Experts of a small language model: a shared expert of 64 neurons.
Below are experts of layer 5 (counted from 0) of a mixture-of-experts language model. Rows are named router (the router's row for the expert), gate (a neuron's input weights, with its number), up (a neuron's input weights, with its number) and show model dimensions 0-127. Each number is 50 + 15 x the weight over its row's rms, rounded and kept within 0 to 99.
Before each expert's rows: "gets" lists some tokens that make up at least twice as much of what it gets as of all text. This comes from a sample of Wikipedia text that the model never trained on. Tokens count by the router's weight.

# expert 3
gets: " |", "|", ";", "a", ")", "as"
router:54 48 47 69 50 55 41 72 46 17 06 58 45 65 49 38 68 54 32 58 66 54 49 38 64 42 58 61 15 38 44 64 63 58 47 25 39 76 59 48 73 72 68 52 39 20 67 60 48 42 48 20 27 34 45 45 79 54 66 41 35 46 64 53 73 73 62 90 41 35 73 38 39 37 52 42 54 69 53 80 64 51 47 49 43 46 55 68 68 56 56 35 57 54 64 52 44 66 53 41 44 42 38 16 41 34 66 55 74 47 74 45 62 48 60 55 45 41 48 29 61 66 67 54 33 69 72 44
gate0:37 28 51 69 53 00 61 55 77 50 43 61 33 62 58 40 73 57 73 54 60 69 46 36 52 42 53 40 43 49 19 55 72 67 28 43 65 59 59 68 51 78 77 50 49 41 48 31 64 61 47 45 41 44 35 59 50 65 77 75 32 46 45 54 69 40 45 58 69 84 40 54 25 54 60 53 35 65 47 55 42 42 82 42 77 41 48 35 70 53 70 55 35 26 41 63 36 57 40 44 65 68 52 74 52 76 71 27 49 27 34 37 62 50 57 59 28 47 33 48 42 57 68 52 37 52 66 64
up0:33 69 66 53 68 79 52 48 40 41 65 19 54 20 30 46 33 48 38 36 57 54 44 47 76 32 38 77 56 37 56 42 23 33 41 67 45 31 52 47 50 74 38 39 93 42 76 47 64 56 77 59 62 33 49 60 42 19 24 60 40 66 61 66 26 56 32 59 21 31 42 27 55 65 64 23 57 32 30 69 30 49 67 39 48 53 55 41 35 72 51 45 68 23 49 55 60 55 54 58 58 45 36 41 45 40 37 50 44 51 57 49 51 54 38 24 57 53 48 38 46 35 44 42 59 52 79 23

# expert 7
gets: " the", " of", " in", " a", " for", " to"
router:89 57 56 43 50 45 47 59 60 45 31 43 40 70 64 36 39 41 39 49 35 46 30 42 64 28 45 27 52 63 58 62 31 46 29 70 51 53 48 45 24 44 57 33 71 45 55 54 30 55 40 68 40 45 51 58 80 47 47 70 60 73 28 63 34 73 39 36 46 47 64 46 46 80 25 28 57 70 53 62 38 58 41 53 91 39 50 74 53 41 68 71 36 74 24 27 51 58 56 67 24 60 34 70 58 50 47 45 43 44 40 53 76 54 51 75 48 17 53 54 80 50 66 74 25 50 58 50
gate0:80 35 74 31 33 81 48 44 32 36 43 61 35 52 50 55 57 51 59 51 56 51 23 61 51 29 57 76 47 38 43 68 56 45 51 45 57 35 49 71 61 58 53 42 49 33 60 80 34 20 37 75 37 56 75 32 60 52 66 57 70 52 84 45 38 38 44 59 41 64 37 43 25 55 34 68 52 60 38 54 61 45 40 32 36 36 46 66 79 73 58 51 59 49 08 41 64 47 56 45 59 22 48 27 59 36 73 67 55 35 68 46 59 50 41 78 46 51 63 51 69 81 22 53 32 52 34 66
up0:25 39 30 45 43 75 63 41 53 66 66 47 51 71 43 44 37 62 63 51 42 66 22 57 43 54 48 24 41 58 61 34 58 83 54 54 40 50 67 39 25 47 37 56 49 40 40 54 53 62 32 63 47 55 53 54 58 47 44 44 43 42 34 46 34 60 41 57 50 56 39 40 31 90 56 41 55 58 47 30 54 81 39 94 53 47 43 72 32 65 32 47 59 87 50 19 25 44 45 48 63 54 46 40 48 63 20 18 45 34 78 49 50 49 79 52 39 18 27 52 61 75 35 73 39 43 50 67

# expert 4
gets: " |", ":", "|", ";", ")", "."
router:36 80 52 52 41 44 34 63 60 11 25 63 61 28 65 43 50 46 23 47 61 52 47 42 65 33 46 37 54 39 41 41 49 57 55 39 49 59 54 57 52 92 44 37 31 23 60 42 45 48 42 36 25 42 69 46 62 37 40 47 43 40 44 37 53 92 59 38 50 44 71 26 37 59 59 49 51 56 73 83 43 59 70 32 84 53 45 57 39 65 82 20 56 41 54 54 55 60 32 49 60 64 45 32 47 26 46 81 51 49 73 53 73 43 63 33 39 29 59 47 36 65 79 57 45 56 32 47
gate0:52 47 56 55 46 54 64 51 55 86 68 61 45 54 72 48 50 31 50 64 73 49 45 31 32 26 60 89 67 70 43 46 59 67 55 61 50 52 65 28 41 79 38 27 55 32 44 37 71 61 86 50 72 38 47 54 48 35 46 55 70 55 43 91 43 75 52 50 51 62 48 55 33 39 79 57 36 56 45 72 57 71 28 27 62 66 51 30 47 57 49 69 66 41 47 41 53 48 58 52 38 45 58 66 65 39 58 40 54 52 53 53 28 39 45 66 85 30 52 68 22 65 45 56 64 44 08 54
up0:52 73 29 25 58 76 32 58 53 62 58 50 27 42 45 31 38 36 60 47 18 52 50 66 37 33 36 36 68 57 62 49 64 40 26 45 58 43 26 42 52 27 66 58 38 65 65 41 97 56 58 24 32 39 46 57 17 65 70 47 71 24 57 27 67 61 66 52 46 33 58 50 56 60 44 38 56 18 33 67 36 51 27 74 61 56 28 42 53 39 24 47 49 53 52 56 64 53 66 31 67 45 41 44 47 57 77 31 58 46 48 72 41 48 79 58 41 49 65 59 82 48 61 60 37 54 63 55

# expert 10
gets: "\n", "==", "S", ")", "C", " B"
router:59 46 46 60 50 66 52 54 62 54 82 53 28 65 34 49 65 36 50 12 29 51 55 36 44 44 48 50 47 45 98 39 68 43 44 56 48 62 50 42 50 69 69 39 30 53 33 46 47 59 40 41 55 40 54 45 35 32 51 56 44 90 71 79 55 65 39 40 49 62 20 35 15 63 58 58 30 67 65 30 43 57 65 46 48 67 59 45 84 57 31 44 59 74 59 38 60 78 30 47 49 59 48 55 35 79 51 56 30 43 39 36 46 59 58 19 31 67 47 35 61 44 75 28 58 33 37 53
gate0:38 11 43 58 48 40 38 49 65 67 71 46 42 65 52 46 38 60 61 11 53 35 30 63 50 69 41 41 39 53 60 40 56 67 42 56 40 66 47 31 45 45 48 65 41 71 50 34 29 68 18 38 48 39 47 69 45 45 52 53 72 35 55 38 64 44 33 56 58 63 35 48 22 44 86 54 53 59 68 49 06 55 40 63 54 51 62 59 75 58 53 42 61 55 80 61 68 63 54 40 51 22 93 79 57 37 68 53 44 14 54 67 44 68 63 41 29 65 59 53 36 49 48 46 49 64 46 72
up0:48 87 43 36 44 41 64 49 37 72 55 34 58 51 84 55 66 71 34 43 38 47 19 54 35 88 57 45 66 89 78 64 41 53 32 67 43 53 47 58 54 52 65 68 50 39 48 42 27 32 66 51 71 38 39 47 62 37 80 58 35 40 44 50 37 50 54 38 76 55 59 62 56 46 92 37 48 48 61 40 46 30 80 53 61 63 26 53 54 62 47 32 53 42 65 67 65 29 61 55 36 35 49 56 37 63 65 54 61 54 20 40 70 51 45 70 40 41 49 28 47 84 58 36 44 47 45 33

# expert 16
gets: "\n", ".", "-", "==", " \"", " ("
router:37 32 60 57 45 66 44 57 56 55 65 57 03 58 47 40 50 53 51 07 29 60 85 47 05 78 47 49 46 52 66 24 36 45 38 67 66 43 59 45 43 42 39 34 28 25 51 33 62 44 51 54 53 34 52 50 56 44 34 76 62 63 67 37 40 45 43 46 68 54 06 36 36 85 51 71 45 71 46 40 53 54 39 58 42 70 49 41 62 50 30 48 52 49 44 42 53 58 45 57 55 30 49 67 41 60 50 44 71 49 54 39 31 23 29 51 26 58 41 46 56 33 84 43 52 27 56 48
gate0:50 49 63 64 62 56 61 33 89 70 51 99 33 53 63 74 33 40 43 31 46 64 61 68 36 51 57 61 50 53 47 51 55 60 47 44 26 49 34 64 52 60 66 54 41 39 44 25 45 51 40 40 69 46 63 57 50 59 69 48 46 72 46 36 45 45 46 71 62 80 51 43 09 61 45 81 42 51 71 63 40 60 53 36 60 10 63 48 54 62 52 46 71 26 52 45 56 64 67 56 53 76 63 67 50 46 44 49 64 33 48 47 42 44 37 64 33 47 33 63 85 43 55 39 57 40 32 94
up0:58 73 18 44 52 50 55 59 29 60 73 54 48 85 42 38 79 59 51 44 55 21 14 76 49 69 61 28 75 36 33 34 49 66 46 39 44 41 40 43 81 61 75 64 45 53 82 63 64 72 74 64 75 52 69 63 38 53 53 62 40 46 55 51 45 30 28 69 22 77 52 46 54 35 49 54 71 59 55 55 27 48 41 52 45 49 37 52 85 54 45 67 46 41 78 53 44 40 36 62 36 51 67 58 37 46 65 35 52 50 22 47 49 44 45 51 39 29 64 44 58 41 40 54 56 61 32 31

# expert 1
gets: ".", "\n", ",", " ", "==", " ("
router:87 39 60 58 40 57 47 26 52 67 22 49 39 41 55 44 49 28 53 77 26 44 61 55 10 42 25 43 82 30 58 37 36 54 50 68 69 46 52 39 34 90 25 38 17 49 64 54 68 41 58 33 65 42 39 29 38 45 49 37 38 57 58 39 47 53 42 74 51 40 41 65 50 80 57 57 72 50 54 51 60 60 38 76 76 50 55 45 50 53 52 31 51 58 63 43 34 28 43 54 62 48 54 61 29 14 47 53 45 49 49 54 62 44 54 46 13 58 29 37 25 25 54 50 53 44 66 38
gate0:43 57 47 45 68 24 19 49 61 49 54 78 53 38 31 23 56 61 44 66 45 51 67 40 47 25 31 62 54 67 55 54 50 59 23 49 67 56 61 74 36 52 30 23 60 39 50 52 52 95 20 22 72 53 55 52 59 45 54 55 56 56 30 46 72 44 37 72 52 58 47 52 45 43 36 58 76 45 12 44 24 45 68 64 47 35 53 53 81 81 48 52 81 37 51 36 50 43 64 46 30 39 41 66 45 52 42 43 39 64 56 43 68 41 60 44 25 80 79 59 64 39 35 50 35 54 47 55
up0:35 33 40 38 72 69 51 50 62 48 72 54 73 39 33 56 46 57 40 38 43 38 74 52 64 59 30 58 39 58 70 28 24 80 92 50 37 36 64 47 48 33 34 82 52 64 43 22 54 48 41 70 43 56 50 96 22 21 55 68 41 29 54 60 61 60 63 64 35 19 46 53 63 45 23 63 48 64 68 32 54 53 33 53 67 69 48 51 50 40 54 68 48 39 42 45 63 73 50 41 52 57 36 41 40 51 52 61 21 66 52 62 32 53 70 34 52 61 55 16 54 54 34 57 51 32 56 57

# expert 13
gets: "-", " (", "|", " ", "–", " \""
router:48 43 50 94 65 46 40 51 67 47 72 50 40 36 47 29 60 49 57 47 47 56 61 29 23 34 54 50 36 27 17 59 70 09 53 57 56 81 42 50 73 63 65 54 45 37 59 41 55 65 36 71 54 36 55 56 42 72 36 48 41 43 81 38 47 51 45 39 55 52 40 51 78 98 33 56 67 55 64 45 57 50 33 30 61 46 43 55 35 57 64 41 62 78 42 51 57 43 60 60 55 31 38 71 43 55 53 69 37 50 77 50 29 56 46 44 14 55 64 47 32 55 33 66 57 32 22 32
gate0:50 46 59 76 60 58 51 33 35 41 59 53 99 60 38 48 41 45 50 59 48 56 56 27 47 62 47 60 45 34 41 49 12 21 51 57 63 54 46 54 17 52 49 49 35 43 42 22 46 50 40 76 39 52 56 68 53 19 35 24 47 43 48 77 45 66 36 54 72 50 48 70 70 59 61 71 32 22 53 50 76 56 46 39 19 62 48 43 41 50 11 39 60 34 51 57 67 56 47 59 53 43 34 45 66 48 67 82 43 45 58 56 44 41 60 48 24 54 77 46 50 72 13 61 56 48 42 50
up0:26 44 55 52 24 71 49 50 46 55 32 48 45 76 78 63 48 41 90 49 52 49 33 47 50 24 50 53 18 57 67 41 80 47 76 50 49 61 53 67 46 57 86 31 76 32 63 51 62 52 78 51 78 50 35 45 49 66 44 29 47 49 23 72 73 43 45 34 31 55 42 46 57 22 53 57 52 70 42 68 77 67 46 69 35 46 47 66 57 58 49 37 36 73 72 32 27 43 33 43 57 19 64 34 53 53 47 29 54 53 40 43 66 61 43 52 72 42 56 75 54 40 59 59 50 33 53 42

# expert 11
gets: " |", "\n", ".", "-", ":", "|"
router:40 81 60 38 09 49 42 64 57 18 58 68 43 39 75 41 65 49 41 54 20 57 56 50 57 55 53 71 47 43 52 23 58 53 46 43 50 51 48 57 56 61 42 55 25 12 52 36 41 59 49 32 39 52 57 35 58 42 36 52 52 50 66 30 58 77 63 23 46 28 58 36 40 69 62 56 51 58 80 80 30 60 38 48 60 35 43 33 39 66 76 16 56 52 57 47 60 58 51 46 65 44 42 49 25 16 47 62 30 52 21 39 50 29 60 42 44 43 67 62 49 53 74 66 52 41 12 36
gate0:37 33 67 35 73 33 33 48 74 34 57 49 48 45 36 42 82 71 52 55 64 27 43 29 45 44 41 55 48 59 46 55 23 36 63 52 43 48 38 47 56 32 42 66 74 29 63 47 68 47 45 67 33 42 33 36 41 49 77 26 38 44 26 11 52 49 42 79 39 57 31 58 15 47 48 83 43 65 28 44 29 62 52 46 26 48 47 41 74 69 54 44 58 63 62 30 57 72 72 49 74 58 61 21 37 74 57 64 53 46 49 85 58 35 58 57 47 45 40 37 43 69 39 61 51 45 64 43
up0:41 48 38 77 53 62 52 49 67 48 33 56 67 73 64 48 60 58 66 46 62 44 43 36 18 84 46 31 54 89 42 62 69 40 69 37 21 57 47 49 55 52 68 39 42 43 26 19 61 50 55 43 45 52 58 41 56 73 72 53 36 59 51 28 55 63 35 29 59 31 44 69 58 51 41 77 55 59 31 41 87 40 68 43 43 45 62 68 41 48 65 73 33 34 55 56 34 77 80 49 56 24 47 74 47 46 50 29 50 67 57 42 60 66 50 65 66 43 42 42 05 62 69 60 53 47 49 63